From a checkpoint of a small mixture-of-experts model trained on Wikipedia.
Size: 8 layers, width 256, vocabulary 16384, 26M parameters.
Experts: 8 picks a token, a shared expert of 64 neurons.
Training: a variant of SOAP for the experts, 320M tokens, 10957 steps.
Below are experts of layer 2 (counted from 0) of a mixture-of-experts language model. Rows are named router (the router's row for the expert), gate (a neuron's input weights, with its number), up (a neuron's input weights, with its number), down (a neuron's output weights, with its number) and show model dimensions 192-255. Each number is 128 + 24 x the weight over its row's rms, rounded and kept within 0 to 255. Numbers have three digits each.
Before each expert's rows: "mostly gets" lists some tokens that are sent to it at least half of the time; "comes before" lists some tokens at least twice as common just after its tokens as in all text. This comes from a sample of Wikipedia text that the model never trained on. Tokens count by the router's weight.

# expert 123
mostly gets: " —;", " –;", " |", " ", "arg", " Primary"
comes before: "\n", " ", " 0", " 1", " 2", " —"
router:162119106150117110102123149141127144124141134136104163126149091100086135102131120135141156102112108111124104133090127152103099109115144102117149160142096108132181120151143130139085136157110179
gate0:124106093128162094149089156138095127127145111156161133081128125146131127095108112125123097119153170127169118114114164135143106121174110168109153118144129123091122095165091144114126133132166128
up0:150176128131100159092154133176134094098137144144087124166154092146149112131125086120125115127152164116157128141114116136130163098096142149133109117145149126119113175146137118127142086112108169
down0:110135125138120129092134136110141139100134129105108107086104104128075113138097124095116152142155137104143162147123105125143156145114102111135118091112116116118139127154111112121131074175137098

# expert 90
mostly gets: ",", "\",", ",\"", "},", ".,", " ,"
comes before: " and", " the", " but", " which", " he", " including"
router:131118116143133123156114090106139145123152096118113101157185085111108104108131136127133090120162161149149137139110153145158149126145153108141106097152102127171144167117144153145113117110090166
gate0:135104161102145139164156103121120119126141117101138123133117102113158131143115131164097134126126158155116083137123123110115134138122127178139148146173118134118137142121162178133137166163121121
up0:126116150142099141173150132136142113116109177141139111125090095151147123104148185117125131089137110148147135159121123102147102100108165185098176149143126121101117099103117187106105090126089146
down0:089107163113148082111108120130141141114127149098096124110092124123066104112120126123151095132150127127142098095114157128120132091131128158173161131143134099119121107113129106139093140111136130

# expert 21
mostly gets: "\"", " France", ")\"", " meaning", " Israel", " Russia"
comes before: " |", " 0", " to", " ", "0", ";"
router:160110149152104156109097120121107159118155078102149172165104112097120158106111138159160168101188121110137126163113104115115100125143105110107136124166137115157149142162110109156145115165145117
gate0:172120133134131099140133133166127112128088121099144122108138104140134139144118161092161131142108136129137162145119117138125121135139113139140116154154096118201113124123128136138116127173139101
up0:160101116153146166158154139159138159137127119141132136115116135147115113162112122130164110144113099115130168107131112134177153118178145131145144119170142141127136136160142144093133154106113130
down0:084135111110144112120141131119154136145118114156095155075091129148111143133160147135169135067126106103083091156089141141145112144124149160098134113123077088097193141119109127107120116174127144

# expert 31
mostly gets: " —;", " Qualification", "',", " —", " scoring", " scored"
comes before: " 0", " 1", " ", " 2", " 3", " 4"
router:083159135132123117131094089161137162169112149078093138162147136156134155095078141157082169101104091167133131123071130104159121155154093135124160165107164102161139127147121155144125155120135145
gate0:106127094142157098124109156153115162124110094161134136090120155174112139143133119132138114153117144120137125127107141132142117088176074162125141144131118134100115142145122134088153161133168139
up0:108116177129107133097156147108131124126172067102183129141118123131157121166139104132101109103108161119096131124135096103105122160109174141135139107139162068108092106137148135131091130153108145
down0:114133097134129123129103121144085123114153176142096142146172160099146135155050156097123115138132144112151079162110098132109162152130157123113182135144160145136100126126142150162090075137088132

# expert 42
mostly gets: " 19", " 21", " 16", "ach", " 20", "ch"
comes before: " |", ",", "′", "–", ";", "%"
router:115077126115138120113141126115126129114093069152104151134126118126149116133153145142129115127102095155128148120128160134142183105151146120110105153081143120120150142110166170150125140173104107
gate0:116122119141129151145106121124079150129119108137146147109139118146114135098115146161123138132129107120161157114102131139108192132128133074137110108116093163142143097099121166127107100121109113
up0:110121153106088114147139135117126114105142081127115125095151089131130139124132142151111155123093172117178146107143162135158122141180101119128158142117161104160127145115172092158141100131134128
down0:111147105097130143112168099158135131124144124140137086138073130154108157125122149123084109123101102142121135136137119092108144141154102088142119130148111195148112111135133117127133158118106088

# expert 37
mostly gets: " 20", " 17", " 10", " 4", " 15", " 9"
comes before: " |", ".", "–", ";", "°", ","
router:139126154084108133106154118142142123117078132129113134157133152100141097126123099134092145143080089106124131181130117113129145111160148085135126111094168087138099087151165138084070152086167116
gate0:124142142174133132109069130125113091157146082072112107084154116115119151130121112141145154154146115099128115113141152180167193115097096117115107137091162134184132124125116128130145112141102120
up0:140176104107148131118143115139123133091129115131171102114135103131091086128149131160153081118178116099151111090128117120147119137117187130115169107136178134135125118139134142116133133105134093
down0:130089111127130129097079181111151131125144115170116148145133145145156127115121096125127115140133164110133118168095153090102120153109110128158106143109101136165103140116133107142129102107080138

# expert 41
mostly gets: " 20", " 17", " 10", " 4", " 15", " 9"
comes before: " |", ".", "–", ",", ";", ")"
router:147097168142154106116140150167103167134114104109130135170144150113154136091118104166089148124085094110107128156173106150148107105173176093135155109118156082117130106138151117093126139091128150
gate0:170156145119137120083121145130134212125091126131125079138124061120091150146120123120133133139130153124103111105174116127164144133090098153131148157124122139155115103097149120139151100140139106
up0:114142154112119106121110135139187101109088133133099171105096158153169124152116107107105091109142121093159139101121098137098140118147146150123140094158162132153185127116135151191113137176143134
down0:098115131124127157124153128115107150094117118110157090152116151125119136137123141110156138129162125118175145098151135092121175120096105124160129156131128101118166136138119153144133082135095112

# expert 91
mostly gets: " of", " his", " an", " for", " any", " a"
comes before: " the", " his", " first", " new", " its", " these"
router:096095119127110136119119080138172126167141139101142141133160109172132127150155147114121136171122147122163119129136144160106113125142109158113156118152122134117169113144120110120101148103152133
gate0:103096138145112097103110121088100154080161132139115092137103146104122090131123112144136151133107122103097125103118131154160102091104127130119143097156123163151126144156154161112114107158112103
up0:143147130174117146137166123077118185109142118119154113130105092098159125153084113122100131120138112082163152149160123171091141132144114133096103116104123136086138104146148136099146132112138135
down0:109121109170116118088152114116126114140127112101142139081121088154126129144152109130120163135122128158122105127124126124153141072145158110112134129146086076142105148079133167141134112110150143